{"n_layer": 8, "experts_per_token": 4, "d_shared_expert": 128, "router_score": "sigmoid", "routed_scale": 2.5, "router_logit_norm": 1.5, "norm_eps": 1e-06, "tie_embeddings": true, "optimizer": "muon", "lr": 0.00821, "batch_tokens": [65536, 131072, 262144], "train_tokens": 599500000, "steps": 7353, "dataset": "wikipedia_en"}
Below are experts of layer 2 (counted from 0) of a mixture-of-experts language model. Rows are named up (a neuron's input weights, with its number), down (a neuron's output weights, with its number) and show model dimensions 128-159. Each number is 500 + 50 x the weight over its row's rms, rounded and kept within 0 to 999. Numbers have three digits each.
Before each expert's rows: "gets" lists some tokens that make up at least twice as much of what it gets as of all text. This comes from a sample of Wikipedia text that the model never trained on. Tokens count by the router's weight.

# expert 13
gets: " ", " the", " a", "th", " A", "la"
up0:550512476538470500469597470420457420505473452457543488495490635554563542448533488563460530560478
down0:340499385469580509455484578591456492505429528505485485475534452568514480446479476494530471482526
up1:492518542509571460420518538493536465450490494480491510442449494508482556516522476481438476487378
down1:484519564465427535467422486402563422422480442414526509546505529533538509490441583440552472440538
up2:491495579477454493467496468545452523504594472580492608596471455453537466458520527529603440519481
down2:482520545535544481485423543498449413472499540476515503569468503457494475457500500505484477527527
up3:543493441543522492471461511460550439406414489498474527533432574513564560459448524439427500448523
down3:502536407501467514498506614512413565406570488541530549580547540572540501525482516447576550472504
up4:563555537475511453425479530521486426480488514475468498499427528522569575558475484513522487514494
down4:466437461517560537478428539534526507523468485562571538451533424497469474471490492498549490535501
up5:549476479499509513490569528478507433463441433442528438436457574509480476504464480456493382520572
down5:520575517456559431547498616456471492590467443444403529524462409525539434466473504528501539521410
up6:417525474545514532468500596499524470452535558479538442466479550476465598454431529460489517441517
down6:410468566478534507576463518538517525489524534531493503477554569474421421463584411493545447469491
up7:494511516536529565510645572535505497445491423409450428538452480480495446519439596551535487442437
down7:562507447491575436505509492504516397482453534547538536444500475451507472568535451529554511418545
up8:588467470512486548507509606537495547507500490377454545518388536545457494539399448434454502514540
down8:526462495495470568560510544537499530517555531439503440443519517506612499528504529448466627577362
up9:468474549470400533485586475527514529394483471527519493524558532538469440510450451567529540564536
down9:564530564523466483500535541510479437536451523520579461517512541556509598517517486508446583400443
up10:495478546560603423477586467439525396503558482485488601505549514560548528502515528558548588394435
down10:483564471505488536536480499481500421429440538494502548539587527429538486402578457582517454468551

# expert 12
gets: "t", "le", "u", "|", "a", "i"
up0:476540484502418477601502417508543472454500522575554515528573586485473576554484534453517490498503
down0:584421444415458531475524516392543521479460471531455548554482488509534430533533492494548482548514
up1:462536462493494471550580587437525491505550509520545445391494569484499499524486405481406488501526
down1:391571460466443523485509569501520461579508561487502576539523511465492441472416411502498562531582
up2:530582482558486475427568437531520503481453406482530534557402506530459493470555504440475447571556
down2:564494548493525486456566545439543523504509493454467515555446549587493509481391474454411501495407
up3:495508512541493473465448517481535526531410451483470536529420532520474489466426458494425402536541
down3:455449545486546542525515566496438498484492420435429443404490536406396419482503592518591464439674
up4:568408577547491523445578495449525544449466497426513562540556459488500489482533458405451458431578
down4:472463478454520511533506548550469460569591504496529537407494550520596534488479607519520533443500
up5:492419516521486451528522512538536543472474495570437473525529567445486619506551442486484495487622
down5:500541456570461466585467473445405522529476476411586481479503563451491479624539536487455566444509
up6:508465474439566476465483486464433590533454451541578561502457590632432479553463524506506482495559
down6:587533570391504508555513547456584582514412568447414431451435525523528390508501510509495469447453
up7:585432471404429514558560491467463527514529452618561561520511512391433521445554475557509511576514
down7:588453593519549557524487480514565546533453486575412523526427596485437573463432580506453449461489
up8:479427506523561501493547542504461419493490508554510573483515571531429482531366510500517501519426
down8:531556535466543536477475457465532521551478548450484377499479441509513544483540534454487419475565
up9:501463458424498498462485540481481473496432494526474491505534506525514485507471395440519452493441
down9:490524501509525570546460416561538435475473411551529478474540529585486561446585542485498448432553
up10:542417451548460467452481548463548526417529510500481520391441484613433509507594470502466582534551
down10:520557509471509550389469558568471575546556473487436518517518535562411542500533466528498460470466

# expert 2
gets: "s", ",", "y", " and", "n", "e"
up0:415494428505551464547551511545497526591453432513517575537506538492504422539447494508550479564438
down0:478550492535558455506503461412516435433454542558490470480450438491448452418441462489496480466548
up1:563446484572437557500474482514428399422512539553404457492474628494486486476441571628497444479500
down1:424487497481543559518448461599470542518427521499499535476411401567516503395561449485478522448546
up2:612590516491445480419558538479480442441604553542451466437467617552485441503490448444507549478449
down2:510441496510464505489532452509505418401483553459516512502488437386573605534555491444486370491549
up3:422457424390417583525481452554455451445584456590508496488484575534492581521554456433495544494568
down3:549455510463567551518512481479541522535559517521473542536603518517495530557613557579426463506452
up4:554529518578547391470425558515446517488526545493450469523562466539474519565349487527586456465466
down4:422455466492436526538484525571482526488496542511508503539462523520492494508497481470506553504526
up5:487456417481567518480437485548539478466515488418435469550400472520545535407497441404534562570507
down5:443522497457336545486448500466448585500516495547585433518548462446488430473566563500452482425551
up6:492578411479566506495517551499511463445503471395456550533485554506519544488419411418471527473402
down6:549504583439534422538575457428535390570508493531452522493634487581542494531545559441521447468513
up7:470481496486576438509477544503521523543523485443409426555487531468479513515434472554481454413518
down7:505499436496516487493515517532445499419551473447493435460527495525454469578543480411489438516453
up8:567500502506453535473439456509529461436479474470451476528469470505457444467439524491483549588477
down8:524565513534427405551477526537488534488506572508472575501505499564484549515501495481527524574444
up9:558564470470451523453464525543561449484453574445487425493525523448573489540427414491393496626470
down9:545511462466612385555451445476532531508547388509488513429539476403553544512538431434557525413495
up10:575479451408538508465467517587514582501499556501576531435469572523610466544490484441483504587473
down10:541539465495574408553464518480413519392411468465507407473559503481446582456504509535466566548527

# expert 0
gets: " |", " of", " in", "e", "re", "a"
up0:476549529424596523491518559545599528499546537526476488484427502534573540603583550499519445572466
down0:481548536488426482576513469492501536583461519569520433467524509510487460597440426467479496486441
up1:467471507505538475601505456450407459425483545583598575461599486552525529474486475472547522627491
down1:513495611421423435479505522528515463560531562418449529504480379497529409465532440553434502489534
up2:550446526382445505481412604511428427469479456545481591527469531511497510535478515557493518521435
down2:460512471556509563490578522500387516468463478571551366589503525528536472566513467506468460556526
up3:510540452415493528548594575507481510494542509472554518530612451439508525553457460487491559520470
down3:443444534570509501668465511468500460426489543486442465516446485502576477508493513623575511543502
up4:480470468482639505503412472459432509553523550544504427464477492499496509483492500476472572570496
down4:473471457472521454478581457511582574493549538473480474619445568537437475528466512522528428499467
up5:494516605516548514470529434511461588489646428554442552432511548498534472569476489541550553521468
down5:440476515532528390576500590435431503458401479423534442481468394424504457505569527503464543537439
up6:571458516451497490561489477533444479528543533635657562501523578549504474550460549511482558583550
down6:531587481415509578518499501537471484446485534420498485544536498434587513462461520489502479438499
up7:464513503449504531601550460513530505482568514539481418518515549509552501540516444545463475431459
down7:442514360525527633488500546537511439454521461470596409507544468414469435442531530529463468533516
up8:581559498442520492470464515428380435402446560512500514508469496476558536502549508565458478585491
down8:519482413425495463520518443387542567538504447478478473538575431537534497513446554439434580496548
up9:593433577468546432524511524429466428513384533446448493552525534543508474542519384407478527446550
down9:497459506562386517510537433502542450505509474487516490510502591505485545553377443545525493482478
up10:507515479472497515489481459450486386532535510512429505529541529448521559444505517506462567580458
down10:526540524491461469476480557562478618547491455507516485524535516527485480490476594434506398471561

# expert 14
gets: "\n", ".", " and", ")", "re", "ri"
up0:466465501535528533603528433510503468465552434362528569594518441495395456540510569440589565473488
down0:468464543457523440524527550523540529545468548520540514403472452435512449503518454500561484551408
up1:487581433444501478564450447473400524515526497472475545564452436506560513462438514474514441516440
down1:514502434507497602507489492500472472463500434429539481505523416515471499579561535442518523463427
up2:451513465475475470495405582527486546465448473540532589629481527447494487453482545476502520482461
down2:567506579487465589527562440505515451475525591485534483561431430472445559522393434483469556538573
up3:552478470428591535528470419474461497458538519469551533534541466451460488491433607513500473456590
down3:461455553507442526513523565512544447539449543497356643538563550502538515448461582545481470514475
up4:487454467448482444542535503535489505526584484514508513485568418499446504460573484584465555480534
down4:493504548582533483509528554548407571532520555533561491563483510547441458492511416431416551465380
up5:444525514498459428490444442521529458514512478472525567505572547505530459500478576475516447464417
down5:449460488493553465474494417580512464547465565463397565491450551420441514527509454584451489502520
up6:540425450559454467554521457441463495483560496464512475590503524526549459593575571422450505471533
down6:510542563550524570449395524586459515481559546465474496490498535515456598477415652520544519476489
up7:533488564483448477532514430463572435478497525540536530463509541515485564513517573504533475505545
down7:485464516535535437524442540637424526432481563559444515578489454492457489519486389516495545422508
up8:593402546454478512520551524441391491518586541500516532549432469490531458523448495530523536470462
down8:437545482482453460568514594469430541501466536458584521404430474510339594493508571508467505370561
up9:508426487443598541467497463499530527453503517518510574515464488507393393529471489548507547549505
down9:530389577526602509508449511547410576537421442458486447475523518493373544522472447475500505547505
up10:500409465491510443501515542475431524456615495465467479549490457558555409448494419507461387467508
down10:479546392482563487568511512575502525424516434513446486477477469449544488411474468484502493419456

# expert 10
gets: ",", " the", "ed", " and", "ing", " ("
up0:433502503472492470523493546472501496492411609602485491521499523533505493479457478515443530537516
down0:501533549480480494612496415618443466477563480501492526462468475495490452477472476521420460423560
up1:429540556507467546511541593496532551486476539514519618445458474369550611528465406528517519462505
down1:533479421453563582488603498540505435563454420544465484554521483494475510484436537464476442481527
up2:542437446448501464516496568579522532468455482583567502512490460559473547548519466472444446466412
down2:541547501542497540439503469495579500484466504480459494611470483384574433507476523383513506513502
up3:506514412535468364570492477536518500539620478479480456588539521522469495470523435524385453492465
down3:564581439534480480469555472467518576559494590505562479527468478506539472575527507421476560545552
up4:511463467471493507453548553602583524496557365522517534468494617455563587482451505461489518563418
down4:533510482594584418463554569461464538490440639433506402520490467485448460464462521542491526592530
up5:423435421531568472580504528585431487554503433440490569550506455461535591511472495437473489514509
down5:532541613459468492466466432462498505465537480533564426496546525551544498464532461513475472491439
up6:559502516457515551459550508510536402509501554449499449493485536425541510565476507501397542454502
down6:466517555457539466507509540519557550495490446479504579546602434437486549505401543440408449501535
up7:427503514478569380589513494673584525500511515540466539532598579503409496499419413524536506431497
down7:548456412537431578433516555457370458482556535580552456506405431521464422531544511583533452527377
up8:505482463430565491455538482475504492442478499536534499538538494555419541490458469529485415555516
down8:559436486524539497507518508546474424580506513611536503440420605414528614461486460523489394483495
up9:471534519484556501527628422524563523564479434542555465508529525541373642513432471454444552535433
down9:528444473488489408514511433434471407525552533447560461506438402434424593503466667461504544546389
up10:411487498493493542539542519579532447507467612502590450505450544570552544526525403522413482588511
down10:659474535530530486526496620448508541432514585502438534500436477485562566487493492507494560467489

# expert 1
gets: ",", " of", " in", " to", " 19", "ly"
up0:507496475537588513587532515506478535476548496486521470566480507496506535502363558395467498560524
down0:472541523516530469454552498470507560500490488491585460501505581560429453594592483456512520503483
up1:486464511410565541568558469512519512420400554517488483534491485551612415546409503529469462578437
down1:539480523527527454461489461566549461524549457548501458551524628483474623355557513588476465504535
up2:518511450474426421460482538450500547477519451519414519496448543490481508461489526473451507526394
down2:590448531463497538414540451517520487503517491533561546493487509514586635469457473545473484348593
up3:500437522546419517479501548509520495429505492436467545530498508506509506540392503486419522523502
down3:514516462548618460482535458497533554566509404526387453486573533575580468536499479526444462536483
up4:473402477543515516504494533458529519429537446611457413554483456563550490510473432494580494536485
down4:475446438501534425547437514537477453393510577522433509491533457457459560520553533480529430512523
up5:557474498563486552458598406457483511480566560501436544522461556453532529424539422518477524479541
down5:513523532432583456435494498544533445471477391559551448489457436608453542453531573463440430456487
up6:561422533471515487503413611425568389448511529427434485575463496435514537481408494468548475447445
down6:494527574512484544538503538468482538546564522483435413570422550468502548584508415403473528514519
up7:426583532541519485521572502455426479449426566455552474511519493549439528488478547506544538539427
down7:499546495498476460460479570458488466514524601444504493465412467529517500533551533406501571493483
up8:519431416489535572579494416516605462460461534455501581511468439535449432515559426512540479489498
down8:467515494527551399494520448604517483521526489533521509537547430561462508513460528522486437522577
up9:507534519491464431496471568553515555476435482477522482439528484469527565479394459503517518583492
down9:558475481533541434518589439578538542525585437561642455601532468518469478528535446460501571526422
up10:598514389607516553483566495526516460477541534507473559534486474502528439494455601476549547470573
down10:537478487484405472507531428528530482540417514496500554428548473548443593542402533515415532492369

# expert 15
gets: "s", "ed", "al", "d", " to", "o"
up0:520503478496480411514498477492521479483560416447485518443561422473482491458589530559615417546462
down0:477549540521546524492397526480547410521467536434518453497563529420452508419438460440441499394541
up1:460501448506431528504466525524519497446513514507471393487519510551532353459480532451490516485566
down1:494539475499473578509579441425558605506462401309570508450520527538486522506452556524413459562530
up2:507532562469529443554441530412620534412517528487513420484508535465486523410464503475455443468509
down2:540557594526462406543560519530452540628637524494493551513551546537504525530526441561484494632466
up3:428466506537486455444501614491464420495504551511467462467572485424597531545496595477464504536613
down3:499592434523523447551596469490452473572490505484566519617540505472456554531463461494547524527616
up4:548490535454523515488611511460559544510448482421438439374497552518455537613559521537512488507499
down4:491556596504536530478406481485387516481471480463441418465534520418545572425588468484435451413452
up5:500497488517479376559457523470517493429470510434461459441637410493465456573531559487483449473521
down5:456389442416548667511499471461547436568573579492476467487487433480539466523491456555484443506431
up6:520514504502585522539584428467492528542475465509453576472463561438457492516449506525536504547448
down6:497531430454487474545465506529462533530528425490402452579435473553427572392496520479426476460444
up7:571476541553416473422484552474482543444477496514464426415563562477509412438530459546549494561521
down7:371546529459438515410473481434436612474496490514507475583519551506560505478462592544555565512546
up8:549454562491651533568524606548565432505423407512529495531521514552490467500536468449561528416512
down8:444511507504468504463616609515425481552474435479468448527480523457442577468552551476503554469483
up9:485543528595459516518590446436515567452448519591509531420512457520478511488486523546528511502464
down9:460495406583463421513456522489493622466467582556586502487463498452493495561502453528432543479481
up10:472577449381542424524513519504498515517518544471457474458493468441419512498462494479479633526514
down10:466542528454505536528482482535437567489485423474399494521564577522554463495460426362448499435434

# expert 6
gets: " (", "or", "an", " a", "r", "at"
up0:477477667485573523431471525432477524550460465506506502462517507559445511424448559611553559540529
down0:474568457533474489589506510598458435482445460563608572487473368506546515515540443474545484538470
up1:481486493449478499569507554504558480532539525411436501472488494472498524590514557542484503481458
down1:402563545428576528523499466458383505551442512466450447491483529461369543488469472462445510451612
up2:559533598478485544495545515475502459550521453544488544557471568473504525469391553532574544528480
down2:432551447488538507478433407514459531514539477500593459472506526541474449484544524610515502492477
up3:444523490573537531422464540508536485457514497421521535528529519497457482508459523537546444513506
down3:512549479454422508504502480509545459552513477533548494457515365471533544544450510564538480507486
up4:478478493390473415449431490437617425480546464522454556422524539450502467469494551513605520497482
down4:514436467496563484492458497520477502536407575435471495522514502505544412465559539551477563466514
up5:493444450556413571559553570425489518513498417452493497423468503473586506427484448523510510508460
down5:570436519482483441532551480569517548571581481478494498539544463634543500483524397534467587574503
up6:390452505499525551489523606551493488515514497503540472480493552518419538512492483493544518493482
down6:493587523472433447552408482616598560532487528497426522522368407459539489496550526460549514496588
up7:583519456561488470481446505576474561537481511420593485625515478489461505517384412523502409504525
down7:427453565573451446596462475449515482373499561548524471507440514448466497534474445517609574421575
up8:501435470521495599548452466520470515526426494449616504498494572457412465532409520517508502535490
down8:460502541509514422492601524529539514508412414475520506583489469513453466457417464501504506512483
up9:445511495446419514474547463554586528531439532438488527517438536496532537489420518515471500490468
down9:466552510428455498530432492470601549422515523475478438525495461481394577523572497561446549557393
up10:495463489538556496571466478539480580476555514372489524456473519483513546550520637477588473439551
down10:571498500508480561506446481448497488408543434563522465533541543486538502494604635518493515513435

# expert 3
gets: " |", " the", " a", "er", " to", "ar"
up0:474400508533533576427496512486556469485468551534446494494494553553500436531479449459520561418552
down0:530488488507458411499508474498540463508527398511552387540481471462496460439517518494452502431558
up1:502580560578569545604509460469525503448430441601553649472471547586525524509518376466511493509488
down1:440488412473532524424495480539574450392582603519545429549450498510529553498483569562479508507506
up2:544571469496445485572555519551482520516419480552510471518489413633496381506565500531475495486467
down2:509491525457463527456509440432565430469490516423504535514549542571527568571467438447489450593476
up3:431485508531518528498376491437516506436494456514477542426511509513520526561510488512459498501518
down3:497526422566515496525523542528543512417536515484493502481491586529459621507551573504476494520450
up4:439508453468562482471437432568508552446463619540483430552449545554471518477483441489481527433574
down4:550493560514465496496540556596534466481546509589415451470419462464500502557528437466498501481464
up5:528494526514504470470398482426618486580514553501365577559546531555469386593530447450503555434512
down5:475548410518482558531462465365426470457485526445513490476494499500549573502443522422506504454499
up6:512515448495455533569421578519499567532508510522572587488527600491572453423450543389534434457492
down6:540395495578538375555483475475389484517500444414481501403493569511425592504555476477496572537440
up7:545529476476514558476506454561556547416423392523545530444531551487515567574534542594538554441502
down7:532440536512412521487400451505563501471505552442543529527458474544415516459454504437487480512539
up8:602451535474508498503572413504538542446507454565486446387477571539514566551495416499540506486436
down8:458469450588546493541361485599506539504469503565452441651476514413397535521434499531549352480508
up9:517536509481576420447456507508561515509466442541554599507499499534574557560445485457449456518440
down9:517508490496531548499445539442509411498551416454567465490517393525628491517533475463517485470529
up10:483574443555455556550515532524452550558481426504511450568503507515440577502501559475444519521701
down10:513502464453510499452522414479553554487519533427546546531531464534528503496515454373494527553435

# expert 8
gets: "s", ".", "y", ":", "or", "ur"
up0:368556499561499566491563490431564464433404514514507443539424533428494444475467530576478490449486
down0:521489508541488471471493464461547527541531533450536507476483475444571479596430495472537402543521
up1:518400524435482493597570534523560518442428486502541549607616517494552474500499503572517468456488
down1:530531505529519479610437467588411458423551441549536524481468440421424557462538491454471483546592
up2:483539483470513396551490522476440502413510480382404446515518490550551462517537566562523456444499
down2:528519516455404479556398492370475503490440527444586459572444528487531470442466495498595556440502
up3:526557502544594476553464479484480412493489539520569473565418432501496531418527382488525481429546
down3:466444450505590390505572481434530562422558404514493435434592450521525508568553573523392507505540
up4:517546435524518451468458520549364516571545464552449493465414562525498499519386550485533455549507
down4:438528553508434547429462509582578475455477541477527479541504517477519548374485528516558572446532
up5:541501528500554463463535477422484472486525503538433464486489529500548560498530615496557580509493
down5:557462414548418567463578554430475523524474528490468472468511497449525447478560531553536566474477
up6:525500475452452428601442590507418425458539468428509510475411500493485571492453488473566465549554
down6:540566507411543505450443535582365541467547459503521506543557542515475521591538503429510471519499
up7:497499532462482492510492545509553505498594419528383389581512498539561400494539557480593492492571
down7:499524565495454469542476534572521402512479453573480563468391504531522446502466510463460550454488
up8:467445571513466509560524422555496491475486536500549496562533520502530466575437465528650562515495
down8:502459503594486508502474473448438532523379390467600502540468450414573490518461563469566452464534
up9:533520555511519503622552433453414400462521567502460436444433516437530517397450499444560534546529
down9:445521468530525462429505464500587532500511506438464554442603371500427476628421477501508424485531
up10:491550513594491481469457545427594560488491499506517500514431487420420467586476498578534546377441
down10:524539413480487515529490479607580430487532547550396531614467522534571504427458493471516562619397

# expert 9
gets: "\n", "-", " of", " in", "n", "al"
up0:518593449490453516532477496487530482479442499458456467433554535454554561441427493479516477546571
down0:564430501559533492546460492474532474516522497603611407585568399496529479516544461527493438437510
up1:470455531502518502466491405561399553436476531427558469565559537492579540500512445572452512477557
down1:464487579493476528477472412481507563586514590527533453548449438556482464571531514544490541559577
up2:489551549416486509544449478414495490555481505492517514511488529394557433451520438527449466540568
down2:454464503419535514513502546459515548470475370558358537515427418453480500465569548455478459518446
up3:508472535566543535487578495422538407511499445489486466450474536489537550516456584541504521486455
down3:529440536478569605430507512486493498524566583475544422534446578444480512454454439412575569556413
up4:505499534556496447438486444486516451490512474479378514465581574511530477378612373502478538468530
down4:509415399548445608511486519471463505481461584443467549501539407526517556486620513497544472543468
up5:488450506530551436534471526513516442440495385554513454505486468526438537468532446463488507541549
down5:481521505385539572516482416529472510543491510532523450624498505552518500432503501542547443431405
up6:517495483497501466593607519551513412534520591518516469491527399530501498529502583391523447508425
down6:456413448440562530597505472572479426388564619506484512521525435513484495489579537502349525474451
up7:546517432408529509557508501473522497519530605428495516527489498514509472525564483565461481551516
down7:499504532532461506462443451521440558527495445477492477554496603468529492514433540461519393483450
up8:481476485520583505490462514474483460460470527563569515555521586492470623506636445486491507436595
down8:517608505502573515569450512500435439529441526561484544474434535588515477493495470571483540575421
up9:469444434550521549540481493527480414546471455400437446458495557557461514552397512439513508535555
down9:561543534503483565467479473527493427527543498547498521505496560408431558465496537522502455484569
up10:465436472456518535523565505470567413505467554448531437450590454515508523484547370478428610608504
down10:488544491482500477484541436435568480491592509512564463535457556560503560443489529533453510470504

# expert 4
gets: " |", "|", "t", "c", ";", "st"
up0:495433485498511523457502534453434436495568479467497545621528403596442558434574506470502604525508
down0:499540495508400494530500586475543475488457451466507453546453469542508554450466493532486467494484
up1:428493422551526544464424606588520574611574586446452553492412445517552492464460541513519578439501
down1:478541475395492488575500523515410573594518485452559493436500616513578479516515452480547563573478
up2:452513517534485554563465511517582520448458504451536546567427583469487567548565529459529425476554
down2:663501454512432453453491472433558469542515483506552485473484518610568422498597480595405532553445
up3:439443503534451530502526538464518491590543412492486519633497508600518532436490497500525421443467
down3:538538469541563551538455515586501469516593526535551592473472510465502409459532407521547540476477
up4:439414577453429553465507489471405594474506360394505529526509533497465438470458496397468529550512
down4:487466420436560495526477502518569413500487551493504490519399535570570543525499563491487526580477
up5:341488486531428455533539585487517545512567534570534534517565536424487465537456470570470559380585
down5:495545494519474616476480502538568515405453376540458521563399409526513465472447473411562483490454
up6:539489446503584559567443505475480451550468432508561448612583526585459449491402448464458505561525
down6:582526479440571503511504501454505496415480545428472459455487403476565568393485533596549426507547
up7:490500509578490509498439567507454512556638379534467553465488492507508605426560466535542464564525
down7:517435547540472467436533503497536497436519493592518538576466557466493432453528517459501468421462
up8:466484417417534549532491459530504516461457549479468604580568493491446555495482507454512454440512
down8:440460501490486476491447466580471473478484540556503524518463492410547451604464389470509448576527
up9:530481436481439551494566496557483459552485428434474537475461617527523535442506546443440557462551
down9:464509500387486540535551515498525470438505556549501473540581441596503401499522416528511487473562
up10:390436560507375400547501409449508546519478460514572554584453590498499496543377480506474463477487
down10:546483477574527516486411544446471554576504450496417472483587469514475485492466460492551652568411

# expert 5
gets: " ", "-", "d", "ing", " (", "in"
up0:584449564460512584468513464500423405443513516498493553491449447632505567488589467465473496508452
down0:466508438515519506489491569458500463435499524570615529492538481454478533501520528548492533479511
up1:432442522384564496506404441389529554491494398499522546426481591542438515630522394563572567484476
down1:620634532539582434614440517642513492567470506524439516513496441494552515558462541465405394480518
up2:548353459516607443583477434556516495501445494508437535526519494572471566550478454539557635496495
down2:543438627533538659385500466485500480455473463558423526478475503462444521499534463512471450521472
up3:595503535519458437470491553420488511508517455458534581456557460599572570437510517536439513521492
down3:488530561484589445473575483543500471466567436536507471467594465425518471536423539488557578554574
up4:438497536548486484383545592524531386402525533497519531537513427541449569453464475606437485458555
down4:544541470527602454465492499494553385522543549488560527458409483483484547420419517540504572508489
up5:481535474496547515533522434524499545508502548524569610529556452420596541507487426524408453627558
down5:528506563503532454459579551443442398551510498481475398575485483493513509502554482491592567517443
up6:460515579537600460505507515424478411500455502490486476348482555541484470497505524516510492474540
down6:486456465459478486402540536523460612524528452621501525521554428477481520381521510519542481572465
up7:435398500558537463556379504529483583419459462518492492541477497585542486495443489564516562549574
down7:485463417518513518553380570509498526515537576429485461457508500528510518479537406501516557588514
up8:475468524514526469499528560559564440379512604450468485512515536457499550401497440479524437525531
down8:520439512452499594481461505494384513541475535497436594500412525574434508407540476454448421453521
up9:459494566407474478483521519434477407591589429412584495490534606456386483508499381479389506516523
down9:548533428529430431522401465526493548461403531578531524416539497498465458444493549493591483466459
up10:446423413520605463516501430523555525443477529520438548552565521515550480523426544471461489531394
down10:489468442542491475451549484546566453566518493472461507487507497572488486427463518480480529547607

# expert 7
gets: " ", "st", "c", "ic", ")", " P"
up0:577542405490442424465550516499456540489565469375493425567566509397490403539430455442424381533571
down0:482533513454496465558513523655451562537492473543485472409528435480535430345478539468515516489519
up1:511472478398544513485635547443537527533429428482381477585449533613519581470472524470520523514424
down1:503491569483493435457503432495476549530589556472512449619567474559477484438544428475573494482566
up2:548400502512554545470610533470551469477520464379478513559434600509541441509478504400513480475505
down2:419486493544504492470510476491509468467402416542522487501507511505522496511474465524519508411433
up3:556497458441507527503524489511531581442486512477549507564381585520542511454410449479546487465512
down3:537509454382510542448471503561521599515508521549494462482423506447459448581534430522510455498552
up4:454534518512587446435516529408518474551450491518500474486596555555475474439514448463531607453562
down4:430511469580468519518447516526426523452454534443506385500534540569449574389520535473513458486452
up5:510482462549473520554545479441476438517507465567536504551507465564452574420533467587570566453534
down5:416535531465446462480453582537535465454452582456552428355474520414430541561508511447481429530460
up6:526487527565535506436476540458489460462489585470539424579551489465464492511441518524550442518499
down6:512524510528467522539556408575573516503480425501545396377544531505624420472473557457458479509473
up7:495544501465532488447472558502537498585534461408502593478539455508423431447438457443492531508551
down7:472514622565572448451502556458536522558511462556438432576453452526533463551544506532473545457457
up8:474557616496535493519509422458458454477452459433594439525567482570439504503469498566518459480500
down8:574570489420472532511537519497455427432539498470474452505550432477587505443494512606552504494476
up9:515503525540516518497628388420531500549479473466471499551421498433540528454532429519559500522523
down9:411490473550506579547456552554458415406420540474588583381491502391519461565472469494483538471507
up10:527501514440453536472492445447562563496491471406355447536484518508492549553532405593436538459450
down10:442474432562570440469554470464547504531542620559498508473410418579497443492468455445451507537476